python train.py --num_hidden_layers=11 --hidden_size=192 --n_experts=32 --experts_per_token=2 --d_expert=320 --d_shared_expert=0 --hidden_act="squared_leaky_relu" --moe_layers=[0, 1, 2, 3, 4, 5, 6, 7, 8, 9, 10] --router_score="softmax" --normalize_top_k=true --routed_scale=1.0 --balance_loss=0.0186 --balance_bias=false --init_std_router=0.0192 --lr_router=0.00204 --vocab_size=15148 --norm="rmsnorm" --norm_eps=1e-06 --tie_word_embeddings=false --optimizer="muon" --learning_rate=0.0128 --beta1=0.9 --batch_tokens=65536 --max_seq_len=256 --train_tokens=288700000 --max_steps=4406 --dataset="wikipedia_en"
Below are experts of layer 2 (counted from 0) of a mixture-of-experts language model. Rows are named router (the router's row for the expert) and show model dimensions 0-191. Each number is 500 + 40 x the weight over its row's rms, rounded and kept within 0 to 999. Numbers have three digits each.
Before each expert's rows: a language model's description of what the expert responds to. This comes from a sample of Wikipedia text that the model never trained on.

# expert 8
Subject pronouns and auxiliary verbs in narrative, such as he, it, was, been, plus -ly adverb endings like promptly and accidentally.
router:514529439491496530433464497517475555505528514480474499485483484471494436495478493498557487593515554496494533546531461487481431530504563434486516527512472550489571530561507468504516519575464454479466538484484497417454555479532545564502428492425515422443483545439457448531531474513448475500534556431493460495555516445546532480475501497425503523534533542573468514485585522525487435445506547477522451456500558492540492525477524499509514461429529481404524466553497503484507506513437415541433529568472486573492506512475441501516500438548563490524564495549490487570497586549503428478

# expert 17
En dashes in date and year ranges, wiki heading markers like == and ===, table separator rows, and closing parentheses.
router:461560428564510555565514418552526582464537495445441467501462468445484480445452464468530432559556562511469471585478488515512448568505549500438492471515479473548468464529456504469513440559422456451464573496542478446486426477441572469539466452495483491552501533464442550542489442509487473551528471473451548550461559472465510513465452478451482523419489499484493566522491464556499473473488543542559477487516540485469535512545476464448449515489489481507563468537524525528502514493519478478469555464510508502449565515536465445467557499519483525449555525490490479444433541550452534559

# expert 9
Prepositions following a noun or verb and heading a phrase, mostly of, in, to, for, on, with, by, from.
router:486497502420544480500444468421514455491491451538482574510480410487453382456449539557561473551478530536484452476523447542429499522444515519480451457493508475438483542541465524453530525496477513449490478517484535520518529507568499548504495519520457535483475444496521531512510504485562507501457484493466454581551467568437483537428489488526564532477572546413455493508543474544442445511499486511500447484501527481537531499595480574576471473481543544450533562422516507425455465439467511519489471492477512531536459513447498522459536458500445495446505537464550555467528476408532532496

# expert 23
Pieces inside personal surnames and given names, often Eastern European or English, such as László, Inkster, Smith, Johnson, -ić.
router:538523482495532568474496537541571525493497487479423494517497460522522466511506563477526495537489500479497515557447509555456481474539560514476533501467481471571516490550567539511582533557481540516485523502458434457457398484495578508554506479421508501526516487548492583526534465476463573521515499442484519453422544426467478474523506508544574483459534522498483552547436517459486545497510447611498470460492520447531462502448484445437496491404515476506501544485513473565490446505509425479458560486541478498453470500526551464517540418574535531524519474583482494547474547577568459514

# expert 13
Word-initial capitalized names, places and topic nouns such as Robert, Boston, United, Norway, km, tax, often in lists.
router:449564434559561555542491408554501543440539490461442480491490424441495484430491461487539443530531569543493520561479461482506449584548562520430518468512475471560492469538461506468511493556455429536458556493518481466463433503455573480559469460489457458556483564495440562529461434495495448535543514481462520533465564477445521511451435507478504499424486477444526557537525479525462465475467541545492527499530548460501533489529484482428464480491492456551540449526509552529508483519555515521518560480524504525451560499527490436483533528554544515458557529483493476458460546570462518547

# expert 4
Cells and header labels in wiki tables and infobox lists, such as Total, Overall, Clade, Family, MF, zeros and dashes.
router:472554521532474530497525464481492435448522475465467453533471538490476481417467482474544498502495544506518547516498558474476488570498507509501522486521496530529557492487445566455481404524483522517498542499561514508436454476427474557546444523551438463555479571530448521435496451578510543519548454485503548543485536493547555486456486476550451441498504555454513430500512486446475488473564536518580491541441511481434510547536502530460458476530461377429510491516569472532587539522502507492562569478486456502462596484507485477518537511525446476470488583448543482463456450511461564530

# expert 2
Nouns and years naming time spans after the, in, this or following, such as years, season, decade, months, 2015.
router:485496473545539498459551449528486466473492441448449517542484540476453568446463558503541500562568557507465487440462504486497461524520469495482507571418475468538431485486509482470499518508483524563466515531532532569546444460448486590536472435450556501522541478533511449522444499440498533500601421401491521544484483455476529478517469440529479515484524476475474523507503480510456497514457482489527528535446542520430547465537509541497535543550467520513434480546543545496444511520456531564553543499536538538590526496519485504509450554563478435485486560579465490433424571546497447525

# expert 31
Hyphens in compounds and list-item dashes, plus prefixes such as un, sub, per, dis, as in per-phase, dark-complexioned.
router:475548530527511523592559475503466482513505467541454575554461497577502551435452413454536483493525526503475458528476447434451538509460543514468428499518488515493515446527464517458579452461493488514452525480510499455513488437438509501530559435560511476581509551506474519481515453549479441542549500411440524519465537518472504570503424544540525488531512460570525477599446514557466550502546430530489498525510500497512439516457549512458466549511535513547552473434460503551496441488530586493486504548474433436440542542471491498505503460495523530444539478484460517486528562535460548540

# expert 30
Pipe that opens a new table row right after a line break, and month names in dates like 28 March 1900.
router:449575467585472568534459486542490452490456468491477518540471485479493540427451478460504536483516516461493507577470526435489417477507579499441504483568504455526479536496511465476550489556444434477464556515496537548497530496464532522556451447500455488491522482475428560523472449463513450470473498487478513535497568454499463556479549491518516515402521472494556485559542568487438471495415504473467463549443491468498564515499526523421487505494460471433537516444475520486507437549574518494577527507557516502485560432429454454461491529550535465457540531491479450477426572562490488529

# expert 6
Adjectives and the endings that finish them, such as -ed, -ical, -able, -ular, plus whole adjectives like long, small, large, new.
router:491558505519467540560530457538509511468518544479455466434552513458485508488525478397572522590453558528429525454469521559480477489512567453437440479448514503544536457590497416457418518553503479459448557471538516539505478490471507526547407508555429508479467511519422491439472460561544494523479542468423457449482533530477580505518478536512429446456488469510470520553493514478541464580460515552483528589481500481519500514472524450486473536549437539543489463477565508521536534518497490519512587490476510525451488500552452500519483516496490463544520565446554479500523536515527522536

# expert 29
Periods, colons and semicolons ending sentences or labels, often before a line break, such as in 1799., Produced by:, ).
router:478524475530536526517527441541517465490555474509485537464431537434487522498513444539451499495488509522441540514525461503545459530497535443464426564564524561460545502538471530469540449554519445446542439520487462477483509532498480554526489513459568453572508551470527544500532450474452452536534465543556494470490538445439434521521458468500570507530430501493476511479464435582554532484462540586521489510580446575562564540558507525536532474515474529466491532508517430480463489527550569448529426520582534496475432410540499460537515452460550536542516506520524491443549496510502535490

# expert 7
Short consonant-heavy word pieces inside words, often foreign names or accented bytes, such as ec in peculiar, ir in pirate, complic.
router:493549445549440554555476513517512550488463534389457543560494456456529477527491458420510448524518538573564463563538532531531474424467566500499482502494486438536533536533521543501523491542484456469414550445469498465542468458405529509563514508515470521547451523460470539519497482483481455479490494553488527568485578549513505522529454483490511471462462419504539565518554562468488465491443548519435447495528506442541480522523522501449449480546514499585507494518507506559519480477544489514511524524506587524470562507448460456464567452434491495543498471462513442438438515569558524495

# expert 25
En dashes, commas, slashes and digits inside scores, percentages and statistics tables, such as 5–0, 10,066, 0.0.
router:459562444570508575504512434549499523431532484505471474540472468469480467432464482440503470473548566523509492564477535490547460593528539500453528509499481495550477548564452507459563415563426438537473576489467559476516457498457537490581486459493500471538494535504441549458440445476529463525502544443458512453435568482480460502449436484537489513427470445508492539501500434564483459507482495537549505487465527466467557530518483536450460520464466486547549476546561539527514477503477478538502565492492531534443578483531450437465516496519542512460566554483538476452455516544496561531

# expert 24
Capital letters inside acronyms and abbreviations, often in parentheses after a spelled-out name, like ECMO, PSM, NBTA, and coordinate symbols.
router:459572476495485600503537413564518473522530544533417505513469497404489513452454452441488479465559571522482451519519479469455464507515541553429482544510459536502429457437449488474555487572424481514492529527445460519485467501523495462507470515515448419507534496544435532507461428552504534485565467498538521520536567466462520495499496463499479457461491433503556599531546543498486526541453538519498555524499491455440514503499579521465485458446517416541466523525527506481525525502526496467491493441574487495449547489489526431426527506518546422470511526588538512482460497520488521559

# expert 11
Short letter pieces inside foreign place and personal names, often Slavic, French or Gaelic, such as Lesotho, Nicomedia, Bhalach.
router:539543456527492463450523537460519513446388531544451504542471445432597537501525447433498468466543520450517478560518536551449447506516535549527517448475541569517508548541533500545536450489507475567489536445478554429521444537507555473492582542488383453548509534494495563511507518573510549535497539530443531524510554454457495507477479545412468465508493533461554556451452517500494483511444476452481485433512511534543477486504536537482496510436520522562442448489519499480538437539441506536498504542463522497459475468557459480516482487561517554545559509446523425463491532537528480532

# expert 12
Digits and number tokens, mostly the first piece of a number in tables, dates, scores, coordinates and census or sports statistics.
router:511461501501514423509561458565459513461567470587460559478525454497552400549464464456503524446533547540504520439515487539546466405471522493485489559454486510528538534437530547464485535526463497559466447528554567494558495485468520542430541476511456456554536447565464469526440465437472474513495475514457484507555477499474578502499551494513474433492440495508503557521502536508506464462507445548523489527515518420465577499476550432451481513440455549458473495577541516496505558483552473481436527447495465508452499500526456504519577495447527451508539534501431455517530450472499543571

# expert 22
First token of a sentence or after a quote or parenthesis, such as In, On, After, They, If, e.g.
router:423554464514582539569478478521479502451503514448457515501516413473484401453463495464513436500558509536491458516501507523510467473529522556477487462478432562570518503522492514491493528498407444451436558466444527489497470452431537553550457507534496436571494559449427574439547441533476474472557513440541568506536555466513526467472505459464482485487513463550497536572554524529493534523452455522536443536516540497568545459464459475436462480486469450482479480458558521471533520495570503465520551576470544490468552515461508442532487502484487534494564526518536501459451512565502488551

# expert 28
Paragraph line breaks after sentences, headings or table rows, plus opening parentheses, quotes and math brackets.
router:448513509471509522528491452446516508547446494542439510483456521531557455437470454522476495490522534519547499516464483423442521492460515559533490433491505540564430478551460562452451435512470430603514532579493452510530412467468519483467485541505609483521480546474469560477439462468600486469532459520500457445448507558456554550548471498503462467432455457573539472521559486521536517488505556564463522516527529394467481555548492460511474519520442462434496420458515452444478501474566516473530482492484503493545511460456518489495538493497520493469483531438542485506501519528465549477

# expert 16
Finite verbs and auxiliaries right after a subject in narrative prose, such as was, had, served, opened, appeared, released.
router:463473544465499510558489509490487490452513501441548462506530481454580515507507539549435564548514521473515490502535526517557531544455533488536538492535577501444543487476475518586418518570565464430444563523536489499550510498458480529520445558553516544439501444460497535555437491480510461562447471455476451465512399559565561487465460464479469499506462482503492544552564508474520463429474539436531483509558563537429506515511447563535557465489463433500477495518551529476460459569468473517532481455544478512452462523503489497433542568533461493461512545528465510417521522473476554447

# expert 1
Possessive 's after proper names (Itagaki's, Macy's, St Joseph's), plus name-internal pieces, prepositions and nationality words in name-heavy lists.
router:429567430553524560542509492557532604489542510478423475529461457477500469473499486480521472514573513523515468526512482471466418554557548523417496502531510502524467451553479531506510460570443454522475561483507474428496431455453520477530489458473411537558490538489433544538475424484489432567514476477502507554496531544430557567458472507456447548452450491487496577563507517501462435472511570481565519505542523497487530494538474481415481529496446461506536463522539510495511493478505440523490552466498501516431541521472507421450538476500474526458564510470477521428462567508498532530

# expert 0
Closing subword pieces of longer words, especially plural endings and other final syllables in names and terms, like -ers, -ors, -ons, -s.
router:508557593558507512467518539492519517511523483493442470509508539487457437525470567404556528428499581554524447454523485556463453472524535505487519536536537485445450562493493437502588479534505501485480532446532517511534455487497520584549511493544579455534530546471445517515455468500455560529512490455558576561496557492585525479452430476429499576525552541463536551567445516518553487518439499495542506495463501402482560462509452458428530539490487555532501465525526474509575463522477464443505564470456487503499528483518498446481473495466516508460554487509543498511510523543556518549

# expert 10
Suffix pieces finishing verbs and nouns, such as ing, ation, ance, ment, as in renumbering, decorations, inserting.
router:424511512511475566555510524502547399475535533434466475466572481481519508502485524495558452528424566506546542545453496563548498515529535467469488506485535529508461527461536445450577518564413525490417552516524474494469454460467523509532489506566518499524536552480408530446534475507483494503476488416415466533556484443471516497493451525515555514503474528458598504509495493531530462515439535501527444522448507513509534507505459482499578499484480533525518491550553513402488477491450406509534531491430487503462453523524450565584511496458484465444488564531519429486491543506515424459

# expert 21
Common nouns heading a noun phrase after the or a, naming institutions, groups and works, like team, government, series, station, film.
router:452435542505476499548494507487530470478502482432572440442534488508492556480531492483423432428508524528509508415454514495484514540519446574510447480518462431566508444453417495497470511450455577543578496493549505512524538459572536523512515488520491550538507536495582466453474487459472514473535487495468497498519457474522540473493520502480433544529478422490545410466403471517590465472476510471486600518477530513467514442448507553459520508561477517553470453533462496483530577504471548525449517478537525575500529544546518490479476526519434465419479551572451556488502467475501524518

# expert 15
Capitalized nationality adjectives and common first names or surnames, like American, British, Romanian, William, David, Jones.
router:414598401635446592528464556429528612502520525536496509525511534479517521506513530518508506519504421471500498520524528516456488536582525460450504461486500441531532411498471511533448535550546522486522456447505505526496531536479499442545479531478532503441488531467528512476525501539503453515509531532506521491524562530471520471500496523492455478495542524472494489487439471551510460510527498431487559461564518559476451561560537500461395442507473510506466537488482529549447581474541501580482484510550449533457568539528469421477552522529506569522509433487512504467536478503460514546

# expert 3
First piece of a capitalized word, usually a lone capital letter starting a name after of, the or a comma, like G|éza, B|ranscombe.
router:483464450538521506470440568474514466481487548499536518489503462578457520531506489489484467484486391465466441553485482464447536474490467551580531412446413511539474451499471490419455539336534465508463395506477503542556476527430534486553468491528487486503518542550577500460505547494491493460535544519519552431510540534504500496539503489531482470430526460497466478448441471552492521512532454514458526478560476546469493516530521551479447466458554506530524529514476555593520473490550551484466438517548464481540525543550500477464459472471464541471454507507501540518486469479452562548

# expert 14
Articles and possessive determiners starting noun phrases, mostly the and a, also his, their, its, and other, several.
router:454463500481479464514500485605481516505472469565596523475502494518457531535435458476464535561516527524462548501411519479511483539592562540492462479537440452465514478476467506538465529511486477444497448488499485535542491488420453481431496512515477535493446484470612433451493534555580428465533496456480529540469523481546537496548464487504468480492546481510470445531525470504495457514489454455492464457464499538467582506531536488548557516482460464529510438538520467504511465515458444537507562517510552467511487530465566598518548451405538461529533568440526462444474476394472474498

# expert 19
Commas and clause-linking words such as and, which, but, who, where, joining list items and clauses.
router:466508564511579451468534443515523448549551471461499470453432545501502472536478448519466533494535477498468442505443519460501499542410525419462458501496540488560480560458495465578527451457456502483563511511430495518490563527573525456550486483444490562539540455523524469500396469532539444536482486506496542471399485474419447501516442483514462496537469495505451526518554458578485473522522550485477454452502506527528535505461496536556467453564482453525550477556499512530464509459491427407474430507484502465483470517438525518524478426464534484485446445492473475455556484502550500422

# expert 5
Agent nouns and kin or occupation words, including endings like -rist, -man, -er, such as psychiatrist, son, father, director, footballer.
router:472532501572527567505518529482523411417491538448532476435456457498503538502503491484488488446528482441497493559489538566587424519479489584490512462430469433492566418485430443463462527516417487568435516468457561430504514466567525501490488489503525501542429587475444503535538461528475498511536552474478441556482536472477517530459501495551503511492508524470482529567505497497497519426487515480475492487504473534490484538552522510466468504514473499562487496566452473499539569478506478433494468431462512573495567533465458490414599503543478489556529534496475525474485497573568545478